config.toml
num_hidden_layers = 8
hidden_size = 160
n_experts = 32
experts_per_token = 2
d_expert = 320
d_shared_expert = 0
hidden_act = "gelu"
moe_layers = [0, 1, 2, 3, 4, 5, 6, 7]
router_score = "softmax"
normalize_top_k = false
routed_scale = 4.97
balance_loss = 0.00044
balance_bias = true
init_std_router = 0.00807
lr_router = 0.000722
num_attention_heads = 10
num_key_value_heads = 10
head_dim = 32
vocab_size = 8192
norm = "layernorm"
norm_place = "pre"
norm_eps = 1e-06
positions = "alibi"
qk_norm = true
attn_scale = 0.177
tie_word_embeddings = true
parallel_block = false
init = "trunc"
init_std_qkv = 0.0389
init_std_o = 0.0483
init_std_up = 0.0556
init_std_down = 0.0556
optimizer = "soap_variant"
learning_rate = 0.011
lr_mult_qkv = 0.5
lr_head = 0.0193
max_grad_norm = 0.5
warmup_steps = 68
schedule = "wsd"
decay_fraction = 1.0
decay_shape = "linear"
final_lr_fraction = 0.0
batch_tokens = 131072
max_seq_len = 256
doc_mask = true
train_tokens = 823900000
max_steps = 6286
dataset = "wikipedia_en"
Below are experts of layer 3 (counted from 0) of a mixture-of-experts language model. Rows are named router (the router's row for the expert), up (a neuron's input weights, with its number) and show model dimensions 0-159. Each number is 500 + 25 x the weight over its row's rms, rounded and kept within 0 to 999. Numbers have three digits each.
After each expert's rows: a language model's description of what the expert responds to. This comes from a sample of Wikipedia text that the model never trained on.

# expert 4
router:500486468550509497496474503537461521478511496486535489506505535552462458476542473476545454491526504524501488534509519494476485548478516477483472548501515504470462455506463514513540476472525468545482481473493518485508502510535471534499448507511508543528561515512516459484557511492485481482505475466510490527488484540497498476483516483491457456512508501486503530483493473502508471526511538493507484458518515505490511518481496509551540503514510487512496529523499521521549488502473480
up0:501519508471462492529471435436460509505491483509496495504502509513462482505512474527503508482459491506502471504517496505568526450545478462510509473495501502509518458529495540507478478522479442502511534517506521490485489512515507490502472504466517552509486508464484563479523491451469518514521493516537514514501482462524505501522493517482486480512501476480481480489519506498500515487508529554494479476524473451517513479522490504450522509461490468473525479444450466498471507476521466
up1:502472471502483463523458516475469519499515497533481530542525535532511513482499499491492478478458548483485491512476494505477543518520485496479549493463474500511525516574486505523477499485516481521509526466521518486448508466485500458510493466497495519515516519495467536493485503484496510543485454488467478456486519491526513522473503530466502484493479543514519473484506495533485512472468517482432485503491481461493488508483489460441556500479492465521494504507497520536482433503480520
up2:534458517488519518494483462517471473495499502537493471471488517474450507508492464538517482527450485524448516520492489496500477480584527503520505480476517497478514468496498533518477512509494441502465481512518467517549497490479489516457495476478562483499497515496492492459528490505449501470515477491485516485473489497511516490488488532464529463500474499447527518495498477559517518493521452459504532473478548494505494479506503518509533546487478483540503511505521479516492502488499546
up3:512497520538524494491468443483510484505548493517520506502547511508510495477494501526527509480479449592487489473519525519500550500532489506514553546532514509463483496558500499531495522529516508512489475526447535532469493481531525483558546479522548522505495480491522528512468491467534500495522503529514497495491506516530493519501536531495523497497483502507491517474477500475470491504494523485476461471485522497528459500505502502487489473541519506506506480483459527491504458499522555
Description: Romance name pieces. Word pieces and accented letters inside Spanish, Portuguese, Italian and French personal and place names, such as Ló-pe-z, Lu-í-s, G-ius-eppe.

# expert 7
router:527525494507516506538523485466519495472485511459537518512493516524516458519530507454580528491458503514487476442512498535531473521477513523502441491500527462506531516483504536516522504490501486516566503483493480507519512540511515477472481538454525491520513516510495464483514477509503495516462534517456509484497443482475521462474508503516528445502522465507465468510490504478460513459539534497460496527488503495520482513518489506485466472540507485504507512515498486521513474508539504
up0:498506531482513492502518505499505456520540445469459562512542528531507464537532472479517482471524497442526514504511498547452507496498552550476510494519510547491487525509484542479467471552558458511496486481482504487513532505477495497455480476506501536477519487505536521477498488524520491526500509539499524488537507504493490493470557503496494506484540539516561504486535474490494491491481502502512511524513510505515496534538510528461493500478500472492457474514500475520514516500496520
up1:515521466523465481447480481530485452518490533504495507514492496521474492517508461492508520468541482525488520470533519488507485482496521504523515482506536478490476500553489518477496532502496476494510557505478553504503511448497484484492491465500503517548504508520504494500508518496494530518474548536441518517508518496535527500508490502525500544510455505459522496448525503513491484514542535467566486503513512472542469490455548497519499486498537518476487466456474465552520477496485490
up2:468532517473493482507504480519473500513495526484528538504494551473485490468481523490505522517483473506452526469498452487531499532492525485520488529490467470482496495501481496489506495479469493561517472490474550495463438519521486476525467493511521490516514485565517504516477489500526486507509461505533466529502485505512532511513474539508515458481508553500534492503494467504510475551452450504465518504509486457480551507486481498497420534478503505507498481530497500515456522497477506
up3:482515518465511486513515472494500518473448518477487522496456524519546497515498490528496496512535473539521528514466510474497438507532488470521483511508471503507521505495469526511514543524475505539501443514479499488501532478479504542510521477528514484503495458492497499507500513487553482509493483542538492495504473516508507527481454505467524474495480558459476577503524496497530508459531508502495487490522492478495494466534501521581530500556453514520496502493513507518460493500462512
Description: Acronym capital letters. Single capital letters inside acronyms and call signs, like LGBT, IGN, ATP, KDKA, IRT, plus sentence-initial capitals in names.

# expert 26
router:532499475485509518485478493481496482498502475527500487462467522530509504503482495539520518537461486517513511509497516491560489516517485464478523537486495446544535481480535502504488528473490497495506490524516524470536546450498540497484529475463518484491507514515512503504489526506497525497484514504512509512476505483547477523473527517459509533519503512505505480510533500532517521482460467461478495514520442532450483504479439501480475509416526529526498497451431513488512525494474511
up6:515481524500487515454469493475505503517515522507504522481500459447500511519489486493541506482458468499533552508522468533488466507491494513513520539509472462552515497502448525508462504492501488508503518444461532500487492470555547468476544508498469513493507504512436517509482475507471525508509531507500523494488500472516537526514499495495502514495525506499557439517464516474508493500471489471548468465539499522524467513455489469491503490518500492501501455487503445489523508502470468
up7:490518481510520532479436442469533508525523477523521508464482497482487490525447465504476516505443479472504478489482500478494499470533468470509543496490507524507525494468461502490487528487481481560534449519471501500496497535526483457471495499485493494472520459500511453525463494457493527492511478465451499482460483496509523507540481527471529518499521507461542460497522501510509503479498497523496484470529484505467520546511495448459483519486509498509472524516491454479503474497510527
up8:477486490485523551481496500537525524516504498498489502467520557509495474490515485527496493538484506471528537506511503498486531494475493471500508468458513513498522468516454480473500532486530499530529522533524540558543536508460486469468512534502507525539519543486499515513532498519496522471515498500495568481535501483529537499482517476524427514452503491515521509483485532523527526512492528504519497531526504521468448476471505478476534509513480536565495492478530501535495505507505484
up9:505532501488523540480449487499486502502473490472484528490517499523491503529515501499567494529526464511492461491474469495462482556503518561492511505495492474473490483526503500526519466514498496495495467507487508502539469493481471501496528486486516476466512516479521525477470518561513519461532460565483525508444513467558553468478471480450513502465491495496497495539527493488533492513447553460511460495521499485510499461511505494508496512478527509496489531466517510506490527500505520
Description: Conjunctions and clause starters. Linking words starting a clause or list item, mainly "and", also or, which, who, but, he, as in "whether or not".

# expert 5
router:473494506501513486489553476495530495495434511498525509482483478487521512547454512531482491544470501515519541513488514503549479517516547520512505485480526514487520496472528498516462474495467517516473514518488516528447548520505499488500485490474493502456503492500448493492481450499511492528528522551511475555526513489436475501506504503483475518466470489498494530520471501506480518519520516508541512484484507456550492483521558493512521502467541492542516478480528538452497518505508468
up11:494462517506499462537531511540496527475477552485489530507543476459499459523502529532546520458483505511512515463543532503457499513446499504500480492537464530517475505507490486455480522491538547509481462486513513488572492503507507511533481517503491510522453501474504488508523464528511478535496555550505480472481495525543481492496518484531479511505504479517494528480500505480543494505464451486520500498498515509493490515532523552480499483508471508477494507493456524497487531482514453
up12:468534503525491523538497483529521516492540518514503517500501489492488496508506518461491496523526464513476489512475542481516468510539436514478534506525527506493506497515541473528527531492549528523480538507510528515483509519513487496487533468518512512530527540499496534538490522543493526489479485489531519526412483473523485533500477553505472467496512499554534564484495491520443507546501466506513503523472510493506528509531502525528532501462506511500505509494500464458512518513536492
up13:470511465447513529498534518505473503495496514491490504502495539493524476480469483496542513532517490534543463518532482497527523470539564497452465495507504462481493497489480516536514469507453467542530535498477500492493504492475479479492559513484503490481517495540510521524501450524516483492498504542479465518476534545507496510516529509528510468472489468529476459468519503475521488474472523482523538493503485472545492524512510457515492522469489483449515539529514454513511498470525488
up14:502486549497488443489517498507499524526516536468550492471501506515487500465484516482511509475502558526524496557544482508517547497505537502501497480492486493544491536515484518458467505515499506506500451507508509506521527516544467480551543526516476457523497512522506492498527531519502506490551501503486497503487510451505483526465490504501498517512453470482493512507531422538517498517518554510554511483515556502492487525483490479528484491510473518495453495507459467472490494495482528
Description: Infobox and list punctuation. Colons, dashes, line breaks and pipes in infobox and taxobox key-value lists, such as "Phylum:", "registration:", "Preceded by:".

# expert 27
router:527504485563522475505501507491486496524500482511445484524489506546482509498506497507534507521472466548496496501506491505478472476466510484487513478483539473490494505479488426446493486496488509510551492501481521477470489464480520490466541510530464516482509495494527480524481539433487511479508495486533452509475469544534491497524538499465529465537496509532485523499517491464515443499529497452510514478486482499478477483518459487491540505525476509516491488564456509513499469515500523
up8:459540495498495472540473505482496521509537567538514522491457560497475533470492506468511518505482502493477522491500482524500490458528513545462506508470530503504524499479548504498481511477494461553458520495476501517501544561502539534452516463523470524486505563493462515540514482507499447506511508525482507527508529522527505495540497490495508485510531436479513498526488516516537506478490504483533504499510530534498469473532478505496523499513527483496501504520517475478486504488536514
up9:489481484477511541536523521500497500523463490503510504497486495528534525489458489478492491501475491473544535502497474483492529494495533515430507517521537523499493552520549509496460470517469507491499529484480484471509495474533512483485521493499525476516468473455510471494543519520486497507490496516488472509559488534455494488494520480492474502470455487519523486463533511464528538493452526523524489527471483484539463527548530466473491485553508530474488485467490531513537555518483490
up10:494455515499470447499485478464456496472478521489491477504447494482501491503484507459500523468449518511513518554502490514542490501501489487539487508506490474519475473446440489470500479510533496504481506501494522446515486497494507516496532503494503467547505513501447540508540483484498497511475482550568468518465498515510478491526498499518504495513470521465500509473461475504513508488505457470473499507508508532507438476513491490486514490535542494489444488491504513531495516470503570
up11:520520511487467501485494526437494538517490534487507480537496546473449504496497504474518555516492513494497540507464514552477481487487516525474534479549487506491517497524494488484482480532511525522498469529521515494514453524515467470470516522511534513523470510543514513493505520513514506502503525508556512496473491518474474538497523483524501535514473513463477499551554521466512535475503511525475507506484432513482479507552492458487466482471482489536499504524452520546517507488481509
Description: Years and table symbols. Four-digit years, digits, pipes and hyphens in tables, lists and season ranges, such as 2011–12, 1925–26, list dashes.

# expert 29
router:502518522474534526458469537510505481507521509527491501476446509485455498494490446517473528513478554513521464502491511512522490460539486515523532491492480500510496470482495489525489466508485517493542473491544474475467470533485541451510477530531512496500493474532512538477527514491514504507486495490507501511514526443527474526529524497483532523526449527489523510487497518510492466439528533473500447521488513472489471515497487451531458518513528490492521508468464481476508479505518554
up6:485483496529499481515473522525519509489480495532512528496471470511466522483513487412534492508493510489491512512498553457530527497492517485530508567446504484503474504493517507480538490557526527541528471519486496497513512520486483482552504480565480537517501492491485554514507463529521513498508479481517477492506494539522479505525482465416501507520520471530505486479557497502495496502534531509505483519456481539509469484506548516507534485508521484514480513505499513500537498499500492
up7:509517495489527497484501515505474489515502520509483526508501467509488475540502509524538462546500490506517486519536466488485492487504511485490497534487510520459451458526459488507527531509521477503521460555559466519501458493490506451486488479491470466520523517479521539526531526492499478514551549487525517534542507502480511472479462481498546533503520521495487520463547509504529451481503481557504524497524507522478544473507568524517474488516508512536495499506501497498533471476526531
up8:482518541515460520524499451467459501521451468511505478488489507465487502540495512496498504482500462466520492530453539509541481501553469473491480462463497540542481528480468487507508494482509468508485517537534514467530525465494516495514474512530481514511523491498500516492541487487501522530547539535465546502518528531489527463529498530502514542539440476482523519506492521493494479486511463482539469508477492483537520511535494475492470498481509495505533539491474481500462498492502458
up9:527511542482507516513506514492506513469510490519491531503510466528502524470500519458554495446508534477484507517504500504528519538510513489511521484489498527493496488466484481454479463485514466514496537533479456515514534527500522496478515458531560514517457467485510481522521476504471465507511556510528553521484501489488472552514511521463450513499457487478508512516454496465509537546515504462519489492538495491518473549464523516532518467536475508531497510488504519509546494492480469
Description: Auxiliary verbs and adverbs. Forms of be/have and "also" or "not" after a subject, plus -ly adverb endings like certain-ly, basic-ally.

# expert 16
router:479473462496459515502473521458540487542534497505472541528501518494528524521479539470509533505506528484522508531494500511500493530528510532556474509473490494504543484467514474475571457461512500512498505515516511495476459522471452478517556489484512467474486488505502514501546497505516497521495524468493467478506495484498497536517517530477503488505531536526497523464496466442442524533468490474484458519518471464506522518483504482485497494483516490478495465568512506497514501493510531
up0:490467486442519463514499481513480503498490477470490525477468524515523503519452431527468469479519461513507494519511490495516485524473481526531491532502485482482503533516495500492493509526489518496496471481461529479520526497481506498510491498515550448499474478503511492514449512464501507518502524527489490480483553482531540513539483519519436499483483549479455506483520496451488475507521516463497458546507511540528493525482520494512447493561483506501514455496542486466498487461488490
up1:494501458504496507539454506443535498498502553537488499479506511488516493460511505471540493518490529508551492536487436525520465553491511470532490480495443512521557522455510485503499502503540519520530513480483515515519529520520542476466555465497496476520477501482529521501509491547532492486481483527485521507492506512528497489536451489500525451521516493487481490501491495495536457480495502528501480512512522545477521513487495510492498519515526512537461486506538509464481522501462454
up2:505556516540501484467471502449491498481484496507440482482496484494489528461453515489488526513513487499483518510503479482496533514486526519493471509545490496495460507518514439521493505512490487527535513529459541494541477538484513456513503508507502498503503445520492476505522523521508477499429544509520463491461498502510475502495518510464486480493489519505511540443554471507548518530505504527470535506532497467530535464538469478539500479494482531533510500486487498499490466512474537
up3:468489488489540504520497495515509484535532463542511478509501499515498459512525513526504445435503511480530514497528527485476522466520503529501534475463508541503545484538526523540511499548520510538539471485557503493516502521517489490475500504513499498487458510503506501515509540485533533524477511513562525475512522509502485522450512474514524504460472485516514456534532461492513528520501547474520482491433500477529520505545510492519483475489525497526481472501530494491537490482465495
Description: Table name fields. Proper-name words in sports and election table cells, such as club, stadium, county, team and driver names like Manchester, Park, Team.

# expert 8
router:513512515515467455510513488506511509427514485486545508469544464498479480521471517507509477500521536472473488481534455508510538503465485507499508451502525502453461498556511514513459516515523495476482468507478472483512507488499478514498502520502494473538466526476535480510476547532484504481508518519458502494471553499518520544549505484524485548474475488483521486524522456518539513487468544518526531472514532535492511463454512475498486505473503526490496537547505485500522495478508492
up1:503522501496526521508510503486524508545543492539532520556492543476516527505522506543519506499509523448532504471550491515499515468493510486509503490521503525522525513509525477537484510499538512496503484541506539515515483498486471467496539513490549515517554507477464516518469539507490464520536472523552488523467515486512507505559508478502497513449497500499504481517497413523501453463499527531522508509510526493486521493463529483494551505539544533478485520506502480470500509511515498
up2:487517467491523489469513521507470512554529500521491522479529477525531515506518521536507503514535501501479489519530519491511502471489482496548522489551500486504491520489543499492513478481502526475526511525494496541523502483502486519510531495514472494517488523508508559559548548522490485485541516514483517513507512495457571449507472525537525503472479520501515494480508466501476485474515518502573531549458480484485518537500514493536515545506482537490511478497476533498512540479480559
up3:478508524526490526514494474477461493489516529541444484502499507510486473532492496475520508495549485506513496523527551479503492483501492475548512482533562476511561467490515540501518532480499525529518512486528503509476494512512506494493444487519504521488538494472512488510503525420492493534504494481476493511483519516497521498495457506492467491515478509548510547483520509454506524497499461494460519501464483569482513550513526463528476501445518488467494508531506512523520542526482484
up4:508548498505492515516544547496522510513547475472520523506518504524529487469519521505512516504487498454502546493501508514491477473519515512514459517521498560545511511496482523488504507515492527537533525453508508524482527536481505495540492493529570517516533534509529513527560483487498486485500490490477477508452499480509523509522541489479487465507543519497515498500496509558455514527500487529504492511533540503492546506502518470513490524544484553482443483492464487500547509486525464
Description: Mid-word letter clusters. Short inner word pieces like er, or, ur, ter, y inside a longer word, such as sc-ur-vy, ske-le-ton, monaster-y.

# expert 21
router:540496536510455495513470522507552504509478505510503495481504513514495517473517509498509509540496534488466485432454483466541504490522529519473494503468515495519497525501530508507496476512497528490511524461513517492502465493487520484521461439535473505454554506452477519499488531504495519482490531512526463540502497462484522521535462483512557525459499466510485501515503495489492490493508470503495522520474482507501531547536447493514485527522492520534482518553499522447465497441505491
up6:486485492511483507551495541504473501498503516503538489468518479522491457499514469495504509503526479514499507469530503512523537473562528493506474509500527537535534479488441508452528499501552511501524502555512497476490484509498492488476468472484510505485537517470512544515501519509464456486499495531506523500489492474474476486487541478495529568519515496498487485476494447536472499488453484480532556507437497502485549510507473464498497498527518468511518468468505465521519493546474507
up7:464490485519468454472522528485476508502507529510497497464571488511495502504538488520512498505514534471475485493515508533478497446499505525498530486494474499527546494461482513523507471504516499507485490518497535509487514505453558503538550507507489491446499522521473531515496488470505502428502488484467478523525507491479548478518465498457542536477479478494482454475494536531480450476497438474507500510514506489480498500506505524520524543529501516517537520494523534519471511464466499
up8:492509496495500503540530489484513546440572493483479524487507507499502466484486496488505530503519513479539462510522505481482500462540528486448506491509502497503472515517475516473518497505521542539469525527454480528473494489508486496497533511529479475483449489517501512493478488513467507469486510509492476485476528481487493489492519467532523501492481471450554518477548516478501437466523551521508485504477503504510509519497562459470482471484532475463525503570513466517487504517517500
up9:527530476547516528505503460542487553484519565505498490508453465483484490466575518503497504472540528506507514489500532530546529520534510524489499511469480530485496506500547534545499458484519509493526489520518537490476527521503472507474529494521545535497533489497559489506478519541546442499490516492497481532484477497482550486525507471528510513533502515538473522500528493486513490489498509482484466490503519542512487474502474481467506511467510481509519518516466516497510541501491483
Description: Ordinals and superlatives. Ordinal, number and ranking words after the or his, mostly in sports records, such as first, two, best, highest, final.

# expert 30
router:499514488477501538493474529512474486551479485489522523484473475529487531541487547512474514549447460527470505497517520503498482469488512513506536484506470485525521513463499520456495559463527509512471515525485512483497510506505511495483503525498464513446475472480506541484510492493516495523498480525486438491496463528506531481508544498485492540519550480521487500463507493510450530518489442505470525478522484511474499483477477476477486528522510478559529444486475512527476522484520525
up17:493494526531498568455464485489523492531463506511478520476514480504508504486507508461497465509502464504473488492520514516535532537503493509499511492519481503485500533482489514530513515503494484517523432488485465512519496484514473516504509539552521462485487434499544561532515507478534487504464524532500481509462474513506506555490478501473507541468544503488504508500551546479493515509492549535533517509525476479495500486531508507445476488470515495530485489518495459457491475491546487
up18:505499514517502486516506497494498468457484483520534523572454492534533458466490422477517513471495539540497499494544519540480510497494516498497456510500517531563512519524452487532516470485536468484498512477495519515536506519485485505501501516518531516501477538484469513513560520493495487476480502513507541511472481484498495517517507467505534527496477488474514480533508502478522505517505528548484514486493466523513489477561489459495535504496486533471505469470462510513538537538508474
up19:486489556492456505490510494505488506515517493532478444527547477482502530468485518443553466525509513486473485528512542534525497538482499519522516500487505494504536561511493499537479524465543512492488490461500506527499517510474567501487490523516525489505461507500519525541544511486503513520518528504498541501525518478498509525528562519458529490487444495514523535483519464490507527483482532492490516487514506497556543496493519518482509497514492464496506533542502540511524495479529476
up20:525510524522524540529524499526500502433515546533522499522493466546536509530525542500540516476504514547513506518479482510463571484534492513506518531495499527517503519513493521523494528516517455493462511510479529547471467541509518518480544474475531527501532520525496504528533499516519483549472511492506515499482490484507496485502490517504535477509487534548527472503476509527512464522473472494542533496480467481499510484504515508490532492494548513477487504458534520473514471505563508
Description: Line and sentence ends. Line breaks and sentence-final periods, plus slashes in URLs and and/or, such as season., es., github.com/.

# expert 10
router:510493512482507516495522489495494514523473516499500495498447502484528477492469558511467485514466435510486506513491496508518509502478471475556517550507500495519501528497498510476498521490438520487493510536486500493482487492483524478506464477495530481492485493530477525508433482511531527506492522552517445490526475483531488516469519546509537552523491518519497509469520461512472505488495422504513449553509486527514507512481482502519519463492558527506500525481482547465473495515520516
up7:469444497519557514501473508534472487523503486486507502520487547515451491506507528497513493476505491489517488532526500523526561475474542507522500549517454558523515552506470457544502513524511473488516512512547517483549516490492452502469511483508488529489495518468534530479476516496538466532513545521525484507462511507509500521518510488462520517480513537520522491486498471507507537483509537562484532502512513512563481499501483500507490490488480491545516500510476516527518522518495531
up8:481489513503543523516564476486546534487497491523517473507454513455492501482500552526497533505455499510485487494512499483506500471516486458474493459516530503545512477471513528501487454501512478501515499507485482515440491505498501508468499486525482517474482466496493514525490488482565570518500505488510485525428509512480494498492493482452503542524473478508456502518527497503485455457472513516506496505492488534501551483514500492492539467489496461521520493505520582509498490516527485
up9:522483474490484500522502479549503549509527515518523486462514505544509534514552487514474497532470468474517546479506466516481464499527493494498511497474483494480527536478533489496506506542491489501496520506472491544484542484508487505525495503503486541501518472525483495549514495508525520518511552544481497463495533440493522469473506565494507482485518518509496482515527514510500494526485518503451512520518487472512483462447524549472526511485539567508487541469475475478469518467524524
up10:498480509511513460510490508524529499508518517527479501494502462485463476487536445525476503500497506493459480484536528484510491490492462468528506535521479476509453524511500477476462444500447474487549494509466495503515482499487533431515510508511489453489502467488486487547475491430509524484487504499476512503472498478529522516449529521481566488527546526498482488506489485499496500489500498517461502484504506500477497509501489428525508482550509553534528505531488505493517474494526538
Description: Lowercase noun starts. First piece of lowercase common nouns after articles or adjectives in descriptive prose, such as d-ensity, gen-era, cycl-one, bi-otechnology.

# expert 17
router:511502506501485515441478476485478499455539488528508509497544492479526493472517475518492469472504461484447519547499503511473516536468489447454477517544500526490489506525482519542496483517468500529530460516499519492542518511525495509500496510537488499500521450497534490516524498544526498509535485474527492491513490505524472466461468481498475462503502520490496531510485517479531475550490536479548492495503570478493501480498500506533484492497465481464495510431539550478513526502494513
up0:470476492517493488518504501505485496515535506513468541476509543472485526482541473492509538522461493466519501508498491565523534488492526477574561493490488522478473526528538511500515510489492533512476493493476513498511530513477512527505438485498506527492531544501441470481516476541455454522516456503525534523492503505488516523474523453482520492484474473493532514499508472486527523507512540479488537505532525535521486516520527494470536515506506529512520488528503542464465514489498526
up1:502454474500520499501536487453477497501457462495476507550477475466479525544511516502504481515487514458515487507497527500469516474511500504488489485499501525524542512546540509510530506489495486494542501509563471506468473507545524501494517531485499460490459507507537547542486562500485500509492541517497481476501484461527527507516501506517531485518488509451494507470497469520447508472544511536515465502459515497522495482540532480464480471511498482505505507530447469528527521493472542
up2:513475530484497488504504510515495510487511491482481496508508480494534521501445525550511494518476485527498540540509550542523482508511542518504475539510443548492510511516494524474502470486546462572503538491461529533495445515493528518500504457501486504541500470551518465522514448507502537481500500518492517494519498514506551449450491493493509488536530502466502483499516475560499466510488493463492501514509497422496501497496494523464506498514487487501500497519490488506549495513503499
up3:453515478500481479497469488473454529497437502497519462471486502488533488492506537546485503519488454510484494552501522534517515497473520480451512516504466544531497514492504517504454520479524486517508486480480510528525498481500452456500512459462540467523490503501468452482529495457494472504527519524501548512487526477517494510478517560515483517518512534493507470493490517480527499536545497499519497523521531552536472536516473506456515503504456518489508500510551480518483488518511474
Description: Foreign-name word pieces. Vowel-heavy inner pieces of foreign or uncommon names and words, such as Ses-ame, Al-me-ida, Dar-je-eling, Bord-e-aux.

# expert 0
router:513497516543515545481484552445513467511454476446507533471507482491510490474495508479518553484468515476562527480514528490482524499491505493543517523465469480508515473556528470494499516479471488529507484509485512527463451519509528490509507460547554491501528531470506521474493531490507498493500510517453536495526538477479465450491507516509532500488486509521457459492463514495509480497521480472527503479519488497514498519485482432505532491526490520488518499469491513495505515482525529
up0:531526508496482521467527504506488481473512526527497515540505467526528500532492463503487471532463519483478505488511463500497519515497488471519523482521501513572508493505457468507509441546465490528515525448495496497507509515481501510456535475474450496479521483518505466500492515525504560506460469493516529503524520497471477475465534430486489499509472521478509499491500496514520457530508519500503498487494560486503502534551516533502499517499556581493497470487514487518474492486503493
up1:514508523529491455463485488452500472498458509512489462492505490471507561518470485545485494487488491512496456530486522532503516524540461496534513496473511539514476481459481505511546495500507493525550493505491526507514511495480500478497454517512540492516490512507474487537545442502469523520529564509443492493499522525478512494504458467496554509456516495481517475450484490526498504478485541530529501490510504482506488500464497548489512488452524559486488475512506513473498479504476496
up2:488508500469518489525534512518534492489482496498535530518558533501539450514521502474500468483501496518574496470472488535493497506513513481499505538453524525489497506506451520451541501472493503490534508494505504547512515541545524495482495538497465518550483518507472465493511514498521526521503510493495527474480523509511472508529478510484470509503417548498528491532493475513485519498469508465532491534504459515551532484475504512508468496525466539485482510465504462474520489493479515
up3:515439495476520529518506527473470549518500515513521532546504534541528526511469508489550505498508487526498504493506521495522516498476518492491482505514544512513526478471515534503493469478505488510492460542523486514539478528490529524517480523523471508514544491515505505506524506515460524506533489494492502517565532529512507539493503501473523453473508484479483483533517511495473502515535514468495511547527466467495459502495542521546558423479488532507504509524492496546557495509498521
Description: Non-Latin scripts, parentheses. Byte pieces of Japanese, Chinese, Thai, Greek and Cyrillic text, plus opening parentheses before dates or translations, such as "(born", "(19".

# expert 28
router:503519525470501476500576495491460471513508523459507469513497481507533498546509550436502503471503492470533493497490520507496515499458501531513476483475551490503508476489523503483463503508509517525504511502514480497457506496474474486520505500481493471488486452443542472478514471475536523512480492512512526512470498539527518514435482503498549471463505514486489482487528544489500509450470459527520479468468486543508510493546489526500539474493466526553544497508495506486505510515512490
up0:491509486466513518520551488465511513554509512490523523472478494536487514520474555541490519498511487465490484459501483535543513516491507467467503547506472506505505533437524528484444505546513529487495524491473461510427511510500510454506531477528518478476485503481497507467501514481520481536548496528495489506502480485464520440511469464476516488449497503512524519479495506507497493517533502480448497487498512507505503497548485519476519460480507470519468511454501488499456484494515477
up1:504478522488540535541465516506463496508518519480553475504502492495477485511523480507536505511504486518478505497493478479519507476489490459510485545524538547524489502489491470486506460489456485464487479545514523507507525506545521462459522474494530496520495497536542491498457477493526480510473483487487560499511514519493479500524547467507487485482501492490506513522521495472556534521504482493456519483560502493512486479510504453477505453442532499469555513531494523470543468471512468
up2:509525475488525460476506494525482525514545516530505501489503483516460471456441500510507499507459452483508536499488484502460518492498477501479507471498486479495544487517506498470459474461509514513492491463508484484499503476441478493481531531528526492513488458482548508483552487521532467504472547505456545502521508496543554490486496516537492500544494484473486510553516506514524472532446546476552488479501474495495529502527495526504475478503480487506523481502518471531536469518487506
up3:488494453460516540464509532545484499491500514527483442531489495513544482466478479458496488515501491515479469489505492517500488475549511466525501490490457545487536530526486477511499557497459481492482504508468518500481473464509478501517520545539517514519489474501481478487538483508588520496516511492507510493468485498493506513488532494486492498452477531535488522504525514511481524491536500499472516535442489493511515473494475487501438478499454512529488534485511504486544495471463538
Description: Digits in numbers. Digits inside multi-digit numbers, especially map coordinates, vote counts, ratings and prize money in tables, such as 68.00-4-17, 7,59-3.

# expert 2
router:471516495478536501518495523499529518486492478464495474478521498465526490476497507464446532484513479475493494455529497494532512492497479534493469505494465548480489566516486492519501457491501491521493530514464488579483495478476479543466572468510470504537501529502493489502527506481518501544509511457530530477486504518508497477559514507545512489474493516471504492559525515493493501490526499481507478486485505483483532486524481533499465519487542503464453483522464469492494466485481464
up0:496549502496491523548478534508493520496505480503487522503503534491426505488489493533488500536523477530477489506546485508510516515489491495461518488499517519524519468538477497516421498507532478523506500540485547535477536531524502510534456481521501507485478542495499504537483527490462509536489543536494502495499470522499513494476518490536514508523517486522506491486508514500487500566520565467545497543509507517508536535527510466460514513547499494477476494477552518498543493479479491
up1:510479453476499504515484494478494552494552473521451524535505463479479465537518503480499484522513534533469496506504522496457457473495477503532500505479497520493528516500454507457537529526524509488515472447465529497495499518459518531453510525512505481467524506489524503516502465503497434512512488512485470478483454477497542516495501522517480468509503465521500508519488478500503486526514522481491467508546466506545511449485474499506569494456506501520482535498450520490479520527501512
up2:486476478469507551535555472494529498522552490520526510484512465455478519479496508495510460514479505485495495537496502493514509501453534505502498521507479475489499517532508509508523492510524521500482497505497495486495460507531492479486561497498509497539501516525493495510531517498501528499555477480496499484523488475525520511493439476512555523480520478461559494520516530452556512472508521478567475527506527557469503493523523510512531497548506511520448477520524527527511510484496552
up3:503528517503532481516500520498514491504539480487507543521526449522452503507487530491512482469487488495499528471521483522520542495475493461477519496530532468504538491507506497542543475492540534518492488456496494492514543478518534509486557498496518514469507493520522505496487544476498519506540458515503480518535493518521498489498460531455534439467498450511500490480469475452488492495481547535505470516473527477485482476498489477533485466502533499496467466512511480554518473517523442
Description: Noun-forming suffixes, institutions. Noun suffixes ending a word, such as -ation, -ity, -ment, -ary, plus institutional words like University, government, President, Council, Army.

# expert 6
router:430493469496479509540479509493474491525502499511455534474457543500509520501500482497510490535503512466524499537508521502470454501531485478515544562458508506473505525530486546486511496507505485509496495522519563493500483562516518496466494469508476521508526483520482476507509519504491486510539490476476469507539466530468460508467522503523474499486502495536539515498489467457452514508495513516464469508486456547519453521504455484509532485515495500508541462485471480519507495515533482
up7:474473483531501526514461557501524519479472529523539506461483502476471530498493503523537495506456494532513485517480512483524477511520514481515506496494496500515518508518480483495492548496504502523564507528506500499437549500518510512494461479493458519544480509445482499541470527484464494518543486518545474490529483511533509530491512519528546534495525510472505514508447523532511512541478543495500524485511512517533539488562508546459511505500526527497523510517503476521510534514473522
up8:543486510490550500513504506466518524465486491495503496508507474493478481491533506548481507500521499514529499510502456514521485504574477476499488458509510517517454496532513518452508515515532484508530508508475513515530486458483491477549466549482480466469489487515510503500475491513499545504509518523530547521505516515512512523517489521528527499525523559426452456442492498534495455488518483514510473505504528483471549471498527497497509513457504524525479498505464508521449514468501501
up9:479447482501511483522477463443484484502523499494504503500500505533506524523489553498518436478478543502504453467485452505487516476477490485487460519524504469531521471460531485510455501492512495547479528522474483460495519503526525531428489487524527519509497504520491512501498480526500493501506468495470451541484508458535518475501503452522519490457509482492531529501496489553492466525484485493487452497521551516492497479481472485496478493491500477492524477529544454516516494481502537
up10:514492475525513517491490488472517522523524510508492548513501564487530493498499487488512542514519476461522504535503498520506517560503491513493518488525474506516436477517498526532521493467514485504488495469494531503451507547505519486491498481471496497519544487517495504477492490474486515514497518532532536558525462472516501544497486512509492504532516534513531526510505471480513504498537435509539525474584476495502525524499513498504491487538508540529489511551514526466511558480450484
Description: Personal name parts. Given names, middle initials and surname starts in people's names, such as William, S., Jr., von, as in Harry S. Truman.